config = dict(
    num_hidden_layers=8,
    hidden_size=384,
    n_experts=64,
    experts_per_token=2,
    d_expert=496,
    d_shared_expert=0,
    hidden_act='swiglu',
    moe_layers=[2, 3, 4, 5, 6, 7],
    router_score='softmax',
    normalize_top_k=False,
    routed_scale=12.6,
    balance_loss=0.000842,
    balance_bias=True,
    init_std_router=0.00728,
    lr_router=0.000304,
    num_attention_heads=12,
    num_key_value_heads=3,
    head_dim=32,
    vocab_size=27588,
    norm='rmsnorm',
    norm_place='pre',
    norm_eps=1e-05,
    positions='rope',
    rope_theta=13600.0,
    rope_fraction=0.75,
    qk_norm=False,
    attn_scale=0.177,
    tie_word_embeddings=False,
    parallel_block=False,
    init='uniform',
    init_std_qkv=0.0372,
    init_std_o=0.0093,
    init_std_up=0.0372,
    init_std_down=0.0057,
    optimizer='muon_variant',
    learning_rate=0.00929,
    lr_mult_o=1.5,
    lr_mult_up=1.03,
    lr_mult_down=3.0,
    beta1=0.9,
    lr_head=0.0129,
    max_grad_norm=0.5,
    warmup_steps=200,
    schedule='wsd',
    decay_fraction=0.843,
    decay_shape='linear',
    final_lr_fraction=0.05,
    batch_tokens=262144,
    max_seq_len=512,
    doc_mask=True,
    train_tokens=1798000000,
    max_steps=6859,
    dataset='wikipedia_en',
)
Below are experts of layer 3 (counted from 0) of a mixture-of-experts language model. Rows are named router (the router's row for the expert), down (a neuron's output weights, with its number) and show model dimensions 288-383. Each number is 128 + 32 x the weight over its row's rms, rounded and kept within 0 to 255.
After each expert's rows: a language model's description of what the expert responds to. This comes from a sample of Wikipedia text that the model never trained on.

# expert 1
router [214  92 126 166 117 154  67 101  74 159 145 156 135 172  96 101 129 113 113 154 161 114 100  59 182 114  96  99 126 109  75 122 148  91 134 131  96 125  97 164 129 101 129  85 163 148 116 116 143  79 153 138 125 161  94  69 172  82 138 132 118 124 144  83 103 181 126 149 143 109  40 166 131  75  90 105 182 178 122 184 121  64 105 127 114 105  72 143  78 142 111  99 177 154 119 190]
down0 [135 107 181 185 132 181 163  85 238 122 129 141  97 160 192 151 155 118 100 154 104 103  99  88 152 108 113 148  89 118  81  79 129 114 157 133 105 155 106 132 148 121  92 156  57 132  88 128 106 157 113 182 142 119 143 116  53 166 153 206 126 141 138 131 121  92 112  94 133  96 133 133 161 134  97 118  85  97  88 110  88 126 152 113  98 170 107 147  95 115  86 158 110 140 163 185]
down1 [116 132  75  49 153 127 138 199 125 103  75 138 188 155 108 106 109  51 123  80 100  62 114 144 130 148 102 101 134  75  96 124 104 101  99 110 137 138 170 122 132 127 155 112 158 122 118 143 154 205 123 174 139 186 178 170  30 151 143 124 186 127 118 125 151 151  92 115 134 158 153 102  87 144  52 134  36  67 155  86  72 130  93 212 161  86 122 119 170 119 105  99 121  39 128  95]
down2 [ 87 151 121  67 197 143  97 125  76  71 108 117 122 141 110 119 179 122 111 133 118 123 116 179 139 135 202 180  78 157 132 131 104 101 107 134  47 170 148 112  84 115 107 113 117 124 172 165 192 186  92 113 134 137  94 150 148 157 123 148 178 155  93 106 112 158 116 143 151 143 145 159  92 129 122 155 164 104  69  84 138 151 120 119  93  78 136  95 134 136 122 115 126 154 173 159]
down3 [137 119 126 172  88 122 153 103 106 179  61 112  79 186 128 166  73 131 179 183 159 178 196  67 168 100  75 168 148 129  72 137 115 101 199 207 129 122 114  43 142 121 128  95 175 122 120 147  98 154 100  82 154 156 132 112 115 122 176 190 100 107  85 135  98 174 165 121 131 134 120 116 147 122 117 157 138 128 104 107 139 113 142 193 136 141 125 148  79 113 136 132  79  91 111 115]
Description: Table header cells. Line breaks, pipes and column names in Wikipedia table header rows, such as Title, Votes, Pld, %, before the separator row.

# expert 57
router [186 178  66 148 125 170 179  91 163  88 109 160 134 154 120 108 159 171 156 165 154 109 168 148 133  93 119  78 131 132 126 151 124 111  82 188 157 121  92 157 105 136 112 151 123  88 114 157  86 175 166 149 138 190 130 118 131 104 103  93  86 180 171 115 192 161 155  89 151 128 170 155 127  81 101 123  94 157 136  88 183 136 131 173 123 144 125 131 121 142 110 116  84 131  96 150]
down0 [148 120 134 155  87 120 148 126 120 106 111 126 147 124 110 129  90  67  85 146 162 143  61  78 150 172 207 211 128 140 152 179 134 133 147 132  30 120 123 111  76  97 151 207 141 113  80 158 134 173 138  90 106 131  71 181  80 158 136 103 141 110 175 132 140 124 100 162 140 148 119 181 124 102 104 111 116 140  72 106 136 130  98  79 137 148 141 122 155 114 151 119 128 123 151  75]
down1 [129 112 122 102 179 140 125 156 125 139 162 127 138  74 126 176  99 182 165  94  91 184 123 109 146  99 140 150 171 140 117 124  97 138 107 159 140 153  80 120 158 136 123 126 133 147 144 143 125  58 173 108  84  66 125 120  92 171 147 141 108 103  75 117  56  77 115 144 169 101 107 105 103  93 108  79  74 133 154 148 148 129 169 139 201 192  88 130 157 148 119 142 183 140 138 127]
down2 [ 77 123 175 153  97  93  96 103 123  99 107 118  91 116 181 149 121 181  98 116 138 155 157 127 120 115 114  79 170  79 132 141 206 134 156 116  69  81  73 137 156  78 149 160 173  90 121 136  49 148 163 104  85  51 122 136 107 118 140 127  88  98 191 112 145  92 117 154 133 161 171  88 143 136 127 134 110 118 126 148  89 170 136 154 123 106 103 109 161 163 156 117 164 103 107  46]
down3 [121 140 123 133 114  72  81 117 158 106  84 147  76 172 138  59 144 100 146 126 165  97 100 121 118 130  51 145 138 126 148  89 153 128  80  92 197 171 166 112  91 146 138 121 107 179 184  69 108 141 152 133 116 135 124  74 138 142 141 126 181 146  66 126 156 149 180 102 157  98 161 108 144 102 116  65 125 119 101 166 148 100 113  77  78 175  87 128 112 110 146  90 150  59 155 142]
Description: Non-English name pieces. Middle and end pieces of South Asian, Arabic, Slavic and other non-English personal names, e.g. Singh, -ović, Prabhak-ar, Mush-ar-raf.

# expert 19
router [167 172 123 165 143 137 109 134  75  81 163  76 114 143  98 178 138  96 158 176  90 145 172 106 163 153 159 134 156 139 150 119 141  72 158 129 145 141 112 124 117  88 132 148 140  81 134  93 108  60 107 169  79  78 114 138 105  81 134 122 114 110 122 141 151 119 132 109 198  76 119  96 174 131 143 140 162 133 153 134  97 135 162 119 130 132 110  98 162  72 137 155  94  86 165  91]
down0 [108 136 125 118  91 147 157 142 182 127 187 144 150 135 199  96 165 131 144 135 202 138 185 129 105 100 134 179 127 113 121 113 120 108 165 149 151 102  71 178  89 108 147 123  76 149 146  73 156  92  57 118 158  51 136 133 130 171  99 104 140 126 139  88 123 133 116 105 126 137 146 132 166  86 106 133 139 138 146 128 187 149 106 149 119 136  99 163 140 144 187 137 133 151 178 158]
down1 [145 133 121 152 152 127 115 159 184 151  82 104  65 113 145 133 137  85 112 184  57 117 108 167 107  95 137 136 132 137 118 136 227 134 176 145 128 117 151 212 182 184 115  86 109 122  91 168  61 166 111 130  88 130 134 127 149 171 109  97 182 165 161 141 168 108 118 190 138 173 150 120 147 102 121 170 122 152  90  87  85 145  96 152 123  88 125 105  95 123 131 130 152 105 158 142]
down2 [174 195 164 164  84 169 116 116  98  89  78 149 118 158  91 110 150 130 142 109 168 116 135 172  64 108 143  87 156 161 132 148 128  94 123 158 119 127 152 105 150 122 110 140 143 110 156 152 133  97 114 127 168 110 114 118 129 108 103 125 106 109 103 100 190 114 141 156 191 118 105 120 116 148 146 158  95 132 135 161 127 161 177  33 137 125 162 132 103 119 131 126  49 185 142 111]
down3 [170  90 163 126 157 153  36 150 115 142 141 174 127 114 136 110 140 198 165  45 213 119 136 132 116 118 105 120 114 175 127 140  91 105 144 109 176 124 123 146 137 172 173 109 124 132  86 180 103  73  99 125 170 161 165  82 159  96 164 100 111 142 124 112 122 138 128 133  84  90 106 121 154 114 114  84 123 100 107  90 203 141  89 159 165 139 122  87 116 120 171 143 156 137 108 144]
Description: Predicate after copula. Words right after is/was/are in definitional sentences, such as a, the, one (of), largest, located, known.

# expert 27
router [ 75 174 190 129 197 137 127 139 102 137  77 111 132 140 111  95 113 170 119 132 139 132 112 108 211  69 122 111 177 173 140  64  73 108 146 124 113 121 144  86 107  98 131  91  83 200 134 177 107 139 133 115 161 102 152 108 127 136 105 179 114 137 157 121 129 100 114 122 176 189 141 137 159 173 107 118 108  70 105 114 154 159 152 113  78  75 134  89  67 152 120  83  32  76 156 134]
down0 [122 117 126 160 146 107 180 107 170 142 133 104 136 151 164 214  89 154 128 106 134 105 111 122 120  98 135 109 177  80  62 148 142 167 149 133 151 111 122 134 107 111 143 152 146 128  84 102 164 102 169 123 141  99 144 204 151 143 143 150  89  86 103 136 174 127 132 174 115 162 118  71 109 127 117  90  56 116 143 108  75 147 117 152 128 104 103 165 105 145 102 110 160 119 134 164]
down1 [137 147 173 150 129  92 142  64 132 102 136 123 164 112 130 158 153 155 145 112 132  94 142 145 170 173 131 110 144 165 128 137 127 103 136 119 151  98  95 129 134 164  67 103 157 112 146 142  77 180 136  94 148 137 131 124 107 160 187  67 143  82 159 162  95 173 156 130 179 141 147 115 154 148 141 189 174 137 151 120 112 125 149 175  87 172 140 160 109  89 150 140 148 173  95 125]
down2 [128 127  42 161 187  74 112  68 114 156 183 168 150  91 173 109 119 133 123 153 112 127 135  86 146  98 134 127 136 133 128 107 101 137  89  92 146 132  90 159  45  85 129 148 151 140 144 182  86 122 112 127 145 155 120  83 137 150  79 189  51 142 131 202 117 133 104  97 175 119 156 146 100 148 161 148 149 138 159 143 145 135 146 142  70 135 156 147 161  62 119 143 143 153 123 143]
down3 [169 132 141 126 105 130  69 105 113 147 157 156 220  73 115  87 122 134 103  83 155  90 134 131 158 118 164 168 143  61 137 153 177 150 199 152 161  90 177 120 162 157 102 142 114 111 144 164 111 150 116 148 125 129 118 121 102 112 117 140 116 139 131 111  86 113 203 157 120 119 142  37  66 130 127 113  94 142 126  91 147 118 101 166  87 149 145  85 175 124 148 185  81 116 102 159]
Description: Time and quantity words. Temporal and quantity words and prepositions in narrative prose, e.g. during, under, over, years, war, day, August.

# expert 23
router [162 176 107  79 118 103 148 110  93  67 134 121 112 164 143 171 168 123 159 122 175 132 124 140  87 123 106  55 152 124 172  90  90  85 144 158 174 131 119 142 106  97 147 118 120 157 175 180 150 156 161 106 152 137 134 142 126 135 180  98 118 115  87 131  90 157 130 116 163 146 121 158 167  63 152 173 184 128  74 131 216  90 103  94 139 139 137 116  89 138 140 144 140 134  66  96]
down0 [133 127 171 160 132 160 131 149 124  88 154 139 149 164 152 126 109 170 128 134  93  99 132 111 137 115 106 107  88 161  95 118 105 208 125 106  89 113 158 110 107 118 103 153 185 142  92 137  33 140 166 101 112 119  90 148  87 159 148 122 162 146 127  50  89 116 164 154 106 115 115  98 153  95 115  90  97 187 151 130  81 118 132 110 196 159 149 175 106 150  81 132 159 120 192 153]
down1 [ 68  65 121 161 115 146 148 132 121 139 121  86  91  91  90  98 189 167 130 135 156 123 106 146 100 101 129 127 150 140 155 118  87 128 146 147 123  71  94 109 138 111 115 158 144 119 155 136 139  82 181  91  94 155 109 147  92 180 152 165  82 106 135 113 156  89 150 125 155  96 128 122 132 142 181  90 141 110 162 121 154 169 147 126 105 115 111 145 125 132 151 104 112 172 109 115]
down2 [153  94 136  63 129 104  80 172 106 178 127 147 134  67 154 158 157  91  85 152  58 146 144  57 146  79 117 122 135 113 126  98 121 101 126 117 122 155 155 151 113 182 148  77  98 151 164 103 138 130 218 117 115  91 182 171  75 101 191 104 126 158 171 139  81 155 159 135 103 150  98 117  93 140 154 111 162 141 139 148 140 149 129  80 131 142 165  85 110 174  47 134 105 111  95  98]
down3 [ 94 132 143 146 165  84  99 140 153 151 179 178 161  91 192 110 164 118 119 129 104 107 137 137  88 145 122 106 146 116 114  85 132 127 147  66 133 172  95 129 127 133 134 166 189 112 153 113 149 157 110 138 154 107 144 141  71 111  94 102 188 174 137 120 164  98 119  84 134 185  69 102 106  62 144 142 137 154 119 162  98 192 152 133 165  70 125 149 128 143 127 134 139  85 186 163]
Description: Personal-name syllables. Pieces inside personal surnames and given names, often foreign and in sports or results tables, as in Mo-is-eeva, Hu-y-brechts, Kaz-uma.

# expert 59
router [142 117 142 164 135 130 129 183 166 183  96 153 145  89 133  98 150 171 134 125 138 129 124  71  90 117 137 177 141  72 183 102  97 137 123 157 120 130 127 112 121 202 148 122 145 183 116 136 149 146  92 132 154  99 155 190 118  70 152 174 105 110 148  98  62 123 128 147 112  57 167 145  94 175 135 136  88 171 132  80  76 167 168 151 156 172 103 183 114  82 156 109 176 164 133  86]
down0 [105 127 157 128 129 159 140 163 115 154 162 128 117 145  87  88 118  86 169 114 158 130 118 139 146 111 119 180  94 137 157 120 141 141 115 174 115 105 157 191 126 124 142  73 133 113 161 124 182 156 152  51 127  90 148 107 134 190  99 138 152  94 109 114 123 170 153  98  69 168 124 141 127 148 129 163 141 117 103 168 167 124 154 136 162 121  71 106 156 117 126  97 152 127 107 101]
down1 [127 149 108 149  85 130 123 155 180 108  78 102 106 109 156 157  90  88 152  78 152 117 144 163 189 119 166 141 143 126 133  69 114 135  60 111 169 105 128 120 116 121  89 147 121 119 149 158  71 176 181 108 111 175  89 189 182 101 191  86 169 156 141 191 107 128 120 156  97 125 179 122 141 138 129 119 103 124 106 118  84 158  90 107 128 112 172 127 167 111 155 125 104 140 175 134]
down2 [164 149 135  37 145 128  87 112 114 131 140 108 141 122 133 131 116  73 137 140  89 185 129 172  94 126 112 187 140  46 141 140  97 101 153 116 130  69 120 106 188 125 138 101 126 120 147 126 158 161 129  68 117 108  96 120 131 176 141 147 131 128 155  73 150 125 133 179 144  77  78 118 107 143  87 116 153  99 151 176 157 124 164 179 132 144 219 110 169 115 114 106 137 141 124 165]
down3 [ 75 120 148 125 129  95 134 138  92 121 165 132 153 185 157 108 130 172 139 127  59 112  71 186 144 101 157  86 107 146 128 103 106 162 141 150 119 136  91  86 119 119 145  98 119 119  87 134 189 139 157 238  63 185 132 105 139  91 131 153 180 124  97  98 145 144  80 124  93 141  93 101 149 166 187 154 133 159 146 153  80 114 129 148 108  77  88 107 120 200 143  91 145  90 121 133]
Description: Determiners and possessives. Articles and possessive pronouns after prepositions in narrative prose, mostly the and a, plus his, her, their, as in "killed in a".

# expert 6
router [122 181 141 168 144 138 116  87  87 134 136 104 133  86 104 149 152 165  86 174 124 106  60 112 170 133 147 137  67 158 122  42 142 161 144 135 157 130 124 118 116 121 125 158 186 153 168 145 132  92 152 121 140  75 120 114 131  95  75 160 195  93  58 126 116  98 116  98  87 134 139  97 126 124 151 136 117 111 136 126  57 111 155 158  96 169 164  60 139 148 156 101  87 104 141  85]
down0 [ 98 172 121 158  85 163 146 113 115  92 161 113 121 120 135 114 152  76 185 161 114 115 173 155 150 134 169  75 119  72 168 112 142 153 114 145 167 104 120 135 123  91 133  58 140  86  79 133 127 144 147 160 127 105 150 139 141 125 105 143 183 128 106 104 147 140 159 102  94 117  58 132 113 135 100 125 146 147 101 113 117  51 126 175 106 106 138 142 127  87  97 153 143  83 118 148]
down1 [111 113 125 117 138  99 134 133 122 139 112  28 115 141 125 145  84 142 133 136  87 121 115  75 164 168 116 131 114 108 133 165 122 190 104 122 183 158  90  62 144 118 132 130 148 136 110 122 144 103  80 134  91  48 167 167  72  92 178 144 128 142 106 149  80 194 148 136 168 168 138 121  92 132 116 120  81 146 151 113 149 113 143  71 109 163 115 117  98 129 182 134 147 117  93 159]
down2 [110 151 153  53  28  86 147 183 201 107 124 154 142  90  70 101 138 129 104 124 115 155 130 122 137 142 130  64 134 111  93 151 192 128  92 147  63  97 111 134 108 150 155 140 112 126 151  92 141 177  81  87  60 135 125 105 105 133 148 147 140 100  88  97 117 148 110 136  88 173 138 122 176  81 104 102  78 120 116 105 158 161 103 163  99 140 132 185 177  91 115 138 104  42  67 151]
down3 [131 141 151 154 147 135 155 125  99 146 171 149 152 133 107 162  81 180  99 122 175 103 153 165 118 148  70 186 132  95 135 146 114 147 100 151 124 171 122 126 146 122 120 123  89 145 191 141 181 104 164 124 112  94 167 139 150 113 165 111  83 132 118 135  89 187 171 131  92 155 142 132  93 130 165  98  88 169 115 104 107 128 136 137 109 106 134  88 124 158 190 130  88 108 100 200]
Description: Quantifiers and determiners. Quantifier, comparative and determiner adjectives after "the", "a" or "of", such as some, several, many, more, other, earlier.

# expert 58
router [135 160 150 119 166  95 120 137 123 142 103 168  92 120 138 125 190 188  99  82 195 154 163  61  91  93  79 133 103 154 153  75 158 162  96 156 209  80 150  91  91 191 152 162 152 148  88 178 123  82 112 119 159  90 108 147 157 137  56 133  72  96  67 154 142 178 115 160 140 160 139 135 103 163 163 117 142 108 163 167 190 140 123 133 164 131 154 155 111 104  99 162 131  95 186  92]
down0 [134 149 147 126 145 108 148 146 178 137  95 171 125 136 173  83 137 121 128  68 127  87 135 139  82  99  85 112 115 146 134 137 123 139 131 116 109 128 114 113  94 152 168 104 170 153  88 104 139 145 143 162  92 104 137 129  66 175 223 102  99 140 126 156 159 107 115 119 166 103 124 108 128 125 116 140  89 132 150 109  82 137 119  81  68 110  87 119 111 164 110 145 184 135 193 142]
down1 [ 72 156 113  91 110  94  69  93 140 101 107 129 153 116  62 117 130 128 174 147 109 122 132 134 161  57 125 157 241  98 168 134  92 149 120 133 168  95 137 148 152 129 166 116 127 142 153 101 125 127 124 109 143 114 159 122 137  43 191 133 104 208  82 171 159 150 110 115 169 130 145 194 156 164  95 115 156 170 114 103 140 126 125 127 137 164 119 143  85 150 146 141 133 106 123 119]
down2 [119 203 103 125 186 141  65 174 158 132 107 135 114  79 132 151 106  93 107 172 113 155 118 134 137 181 132 216 130 138 123 134 152  84 123 137 111 100 224  95 115 122  94 101 128 116 112  81 136 125 159 147 120  97 149 170 135 114 157  99 108 161  92 139 125 145  60 154  90 142 108  59  92 179 166 119  70 103 128 137 178 114 193 139 132 192 183 124 103 120 121 122 157 133 136 120]
down3 [ 61 130  74 186 157 115 118 104 150 105 126 158 135 170 135 176 151 108 149 162 106 130  99 122 136 147 156 175 181 147 181 119 113 127  89 141 152 141 197 138 121 143 132 124 196  89 114 124 150 159 165 100 160 132 115 117 128 103 152 134 119 110 107 100 125 148 107 131  37 149 102  73 110 109 112 184 116 164 176 141 145 100 183 155 104 149  83 169  94  90 155 128 143 123 170 164]
Description: Action and speech verbs. Main verbs after a subject or to, often speech or action in narratives, such as said, wrote, stated, gives, fearing, taunts.

# expert 18
router [169 107 155 114  97  96 137 131 143 130 163 102 137 115 152 151 139 119 194 136 156 164  72  91 151 159  88  42  70 136 145  68  92  86  66 140 123 126  94 134 114 172 123 122 118 148  99 174 133 181 170  77 150 170 140 137 150 133 169 106 146 148  74 183 135  93 135  95 113 175 137 149 162 130 202 151 133 176 121 180 193 131 106  96 191 138 151 138 105 176  54 115 140  92 125 137]
down0 [150 153 171 117  98 130 110 128 132 138 106 111 166  90 102  90 169 127 124 119 118 162  86 129 121  89 181  79  38 104  92 158 199 176 133 125 108 170  38 160 132 126 191  88 172 114 161 145 147 162 118 136 143 141  83  74 149 109 111 149 131  83 125  90 118 169 133 185 145  97 150 143 116 108 110  97  77 132 144  94 158 175 160 114 118  91  59 135 148 173  99 141  71 104  98 197]
down1 [137 161 134  84  89 133 168 138  79 130 110 155 172 159 152 166  69  85 163  97 105 140 123  97 131  67  78 216 126 124 110 131 104 135  81 100  61  89 119 114 177  91 164 176  74 128  91 140 136 144 123 162 102 159 143 149 113 119 127 104 134 122 131 105 176 130 153 137 148 139 128 187 139 106  88 119  64 166  46 135 119  67 162 120 133 108 137 141  81  98 148 105  66 156 154 160]
down2 [131 133 107 125  48 111 178 156  89 133  83 126 110 162  98 195 154 165 124 157 210 130 108  82 159 174 178  94 145 114 181 148  88 133 106 118 140  90  74 197  95  95  97 139 104 153 102 108 101 134 130 141 120 142  93 165 149 117  89 135 136 117 168  94 139 133 111 116 132  83 184 187 117 118 150 158  93 158 174 102 160  96 107 161 122 116 121 160 126 125 132 117 192 153 166 146]
down3 [115 157 139  85 120 153 166 174 118  87  76 116 123 116 141 153 159 140  99 131 147 125 105 155 108 104 147 127 100  81 127  86 107 137 169  86 132 140  86 135 166  74 132  71  98 130 134  75 143 100 173 164 135 134 176 148 163 141 232 140 134 110 122  96 118 111 147  70 129 156 141 178 124 152 154 107 106 107 177 152  90 117 108  84 118 110 134  85 147 111  74 128 148 102 170  92]
Description: Surname starts. Initial capital letters or first pieces of surnames after a first name, like K in "Bill Kunkel", Mc, Smith.

# expert 50
router [119 178 171 135 203  76 103 129 127 126 130 100 110 145 169 124 100 173 193 146 128 141 150  80 201 137 122  93 187 129 105  93 149 160 164 167 124 114  98 105 123 127 150 128 148 129 107 136 125 143 125 151 126 131 122 192 133  83  43 106 180 162  96 101 158 154 140 118 151 106  85 136 121 145 140 134 178 104 167 149  82 131 207 111 153 137 108 111  97 154 121 163  77 102 169 130]
down0 [125 114 169 205 137  93 120  90 130 173 125 114 148 163 144 107 112 111 123 106  96 106  72 117 109 143  62 171 117 106 171  93 147 146 122 164 143 116 150 150 133 133 146 130 131  94 112 105  74 164 109 162  66 203 120 101  71 138  66 139 118 120 134 110 118 199 134 129 125 102 152 129 122 192 212 141 111 140 151  79  74 152 121 148 142 121 217  73  76 155  86 117 105  99 131 114]
down1 [163 156 113 100 103 176  50 158 131 112 110 147 153 100 119 114 152 129  73  91 152 157 100 106 111  97 143 152 159  91  69  81 205 153  96 147 191  78 107 153 150 131 167 140 133 108 184 103  90 171 113 137 220 146 155 114 113 124 143 188 194 139 157 139  93 122 106 154 105 113 137  88 120 139 115 135 125  90 162 124 172 107 101 123 152 178 143 127 161 111 146  92 149 142 164 147]
down2 [146 129 121 156 152 144 124 153 133 109 144 143  74 140 116 125 155 166 104 126  72  88 150  96 140  86 167 156 108  94 103 153 129  41  86  98 156 143 135 147  71 155 117  99 121 100 106 134 202 135 179 154 126  52 138 146 123 208  91 114 123  73 135 202 112  94 173 103 150 116 128  86 131 150  95 177 151 125 160 153 130  83 192 150 117  16 166 145  68 109 185 149 152 138 114 111]
down3 [104  99 104 146 110 141 153  69 151 143 162 128 113 159 104 128 110  55 112 131  65 134 135 156 155 108 110 164  83 131 122 125  96 129 109 133  85 139 179 121 120 142  73 171 109  99 145 123  59 171 123  95 137 173 104 110  42 159 144  90  98  96 118 148 184 181  82  78  88 146 150 135 111 132 112 163 104 120 115 130 164 112  60 149  91 125  61  39 113 131 127 159  59  63  96 169]
Description: Particles and prepositions. Particles and prepositions after verbs or place descriptions, such as lead up, lined up, took up, buried in.

# expert 55
router [161 123 133 124 101 154  69 123  82 170 180 155  87 182  99 157 102 122  81  88 152 140  76 161 130 150  88 128 151 154  69 132 167 141 121 133 101  86  96 198  85 114 156 101 184 163 120  69 144 101 134 188 130 105  82  69 153 124 107 119  96 105 139 103 102 133 120 119 139  76  94 187 112 115 104 107 166 158  62 208 113 113 116 133  64  92 103  83 114 135 151 115 148 146 134 164]
down0 [118 152 125 119  74 117  88 155  65 123 116  57 183 114 157 103 173 120 111 103 141 127 114  85 135 138  73 166 133 136 176  97  90  99 131 105 178  91 115 114 134 117 150 119 109  78 150 124 134 176 155 152 133 150 127 161 183 103 131  30 182 126 168 124 148 185 148  92 100 160 219 125  60 156 104 106 163 105  95 164 145 137 195 161 173 109 113 108  89  65 159  75 144 113 124 160]
down1 [ 85 138 137 109 115 170  70 165 104 163 113 120 157  73 167  92 136 147 101 173  56 100 112 161 115 133 154  63 148 132 156 136 114 124 106 111 144 127 134 105 159 106 131 106 130  96 177 189 150 184 125  95 121 117 163 134 117 126 158  84 158 119 140 166  65 141 157 176 144 136 138 148 101 140  98 128  96 112 195 118  73 105 173 122 122 146  87 126 183 187 103 174 115 106 156 154]
down2 [130 107 116 125 149  64  96  87 124  68 129 105 158  91 103  95 101  93 152 139 133 113 120  94 166 153 150  97 169 160 101 230 144 109 130 130 112  96 121 136 125 160 151 117  97  88 117 122  99 154 159 167 127 122 164  71 127 120 148 180  69 154 149 133 137 127  94 136 120 138 162  96 137 220 110 158 189 130 139 110 101 138 128  96 134  86  79 118 114 109  98  94  82 156  43 160]
down3 [102  44 132 115 140 113 181 152 140 112 165 164 140 135  95 156  96 125 103 117 152 160 117 136 152 106 129 141 104 173 123 129  51 103 178 110 183 153 154 144 129 143 128 139  72 134  84 160 141 184 145 113 118 164  72 116 167 172 188 100 144 140 124 111 119 137 123 143 143 148 101 123 122 107 146 111 121 146 170 101 199 101  92 130 114 106  98 117 184  82 147 116 187 129  83 157]
Description: Table cell pipes. Pipes, blank cells and column headers inside sports standings, squad and election tables, such as Pld, Apps, Goals, GF.

# expert 60
router [ 79 135 144  99  93 119  79 180 149  99 137 109 127 147 142 150 141 140 116  81 145  51 118 128  88 111  81 126 170 168 134 148 158 107  82 180 104  98 183 137 175 180 100  94 147 139 109  97 141 118  64  94 110 104 122 139 160 105 181 112 173 116  89  82 109 138 153  52 114 146 182  91 106 171  77 142  97 152  98 145 133 161  98 140 140  78 146 175 152 162 157  87 159 149 105 157]
down0 [ 97 177  98 117 154 151 142 153 130 109 163 173 153 153  83 161 199 206 144 118  93 144  71 135  84 121 102  61 170 168 102  76 149 127 132  98 150 116  68 129 187 119 199 203  91  51  58 185 155 157 120  80 160  75 141 113 162 106 178 138  83 132 126 127 157 133 128 123 142 158 118 125 111 104 144 147 101 136 145 134 124 121  85 102 125 142 118 131  84 133  89 106 109 175  97 126]
down1 [155 148 109 102 109 133 120 117 113 154 105 143 182 117 146 133 133 196 132 112 138 166 119  11 199 193 149 150  76 145 138 125 130 134  83 110  63 123 119 124 163  96 122 142  82 102 166 155 134 131 104 128 119 151 127 182 114 167 122 124 152 125 151 120 151 139 144 140 106 158  96 138 133 152 147 143 104 124 129 147 174 114 130 182 134 150 115  82  36 167 149 165 145 120 153  83]
down2 [142 142 162  88 159 132 170 106  73 114 112 116 109 140 160 119 142  67 133 118 116 143 166 113  67 126 110 165 110 121 122  98 106  96 100 100 105 176 158 155 110 180 116 198 130 149 149 167 178 194 142 111 200 150 143 113  90  67 113 128 165 134 111 138 122 117  96  38 143 130 155 156 136 110  95 140  94 170 116  89  89 159 125 112  82 128 136 105 156 173 127  83  97 108 121 117]
down3 [116 131  78 145 107 204  64  73  94 162 126  84 142  80 106 119 174 132  70 101  87 102 140 140 145 155 120 241  97 185 143  97 131 176 163 108 138  76 142 129 134 153 113 118 149 138 110 151  75 139 116 157 128 158 110 140  96 101 180 116 121  99  79 106 143 162  92  53 120 138  76 132 130 101  41 144 103 136  94 153  85 161  84  73 123 114 163  77 104 108 146 127 103 104 108 111]
Description: Sports scores and stats. Digits, dashes and spaces within sports results tables: tennis set scores like 4–6, yards, goal counts, time margins.

# expert 47
router [ 96  95 115 112 120 133  97 122 113 140 163 116 115 150 116 122 182  97 192 181  76 102 159 181  87 104 103  21 108  57 109 105  52 116  94  82  68 131  96  92 154 132 115 116  78  77 126 123 158 103 125 151 107 124 195 140 146 128 134 180 132 153 123 118 119 156  89 124 155  77  94 140  95 121 160 169 117 128 122 181 101 129 189 160 119 108 123 145  88 108  75 135 118 137 136 180]
down0 [147 106 143 119 102 157 150 141 117 174  79 146 138 104 119 147 108  94 104  83 206 138  81  70 111 181 124 151 137 146 121 119 133 141 149 132 163  47  97  98 140 117 168 142 219 135 141 139 143 157 119 143 137 185  98 144 155  94 103 138 122 113 185 103 129 110  99 113 161 188  92 107  93  77 106 147  63 147 156 134 118  97 130 141 154 195  86 113 157 132 153 159 137 133 109  86]
down1 [136  26 122 134 158 115 101 127 146 133 209 127 103 167 128 142  88 147 105  54 106  82 125  82 118 156  84  62 120 131 202 119 118  89 139 146 120  90 159 113 126 159 159  89 173 119 117  64 115 144  73 126 158 120 118 127 168  81 139 146 159 122  94 175  79 128 201  69 160 107 187 126 163 142 186 121  49 119  60 116  88 113 164 138 138  81 151  91  99 121 106 131 123 161 143 110]
down2 [148 117 142  95 135 152 117 125 141 148 103  96 181 141 116 112 167 136 175 204 167 164 105 129 118 133 132  77 123  91 100 155 135 157 130 121 142 119 104 145 158 140  95 111 144 117 160 171 155 143  96  56 116 127 117  98 109 154 121 120 137 113 180 119  73 158 180  80  69 170 137 218 102 123  81 134 157 128 115 135 118 116 155 139 152 134  61  94 123 149  74 172 123 140 110 133]
down3 [144 147  72 161 119 158  93 175 117  99 145 177 137  72 135 146 115 138 155 141  88  97 180 150  74 149 136 181 140 127 187 163 137 162  88 101  98 120 120 189 137 154 121 132 172 121 117  86 119  93  69 131 110 103  94  89 114 143 197 117 106 139 115 107  77 124 145 147 106 135 141 162 116 122 103 121 146 148 160  98 154 142  98 140 138 183 172 173  90 127 125 122  77 143 168  75]
Description: Names and binomials. Pieces of proper names, especially genus names in species infoboxes, plus people and places, as in Peltophry-ne, Iq-bal, Pol-aris, PBS.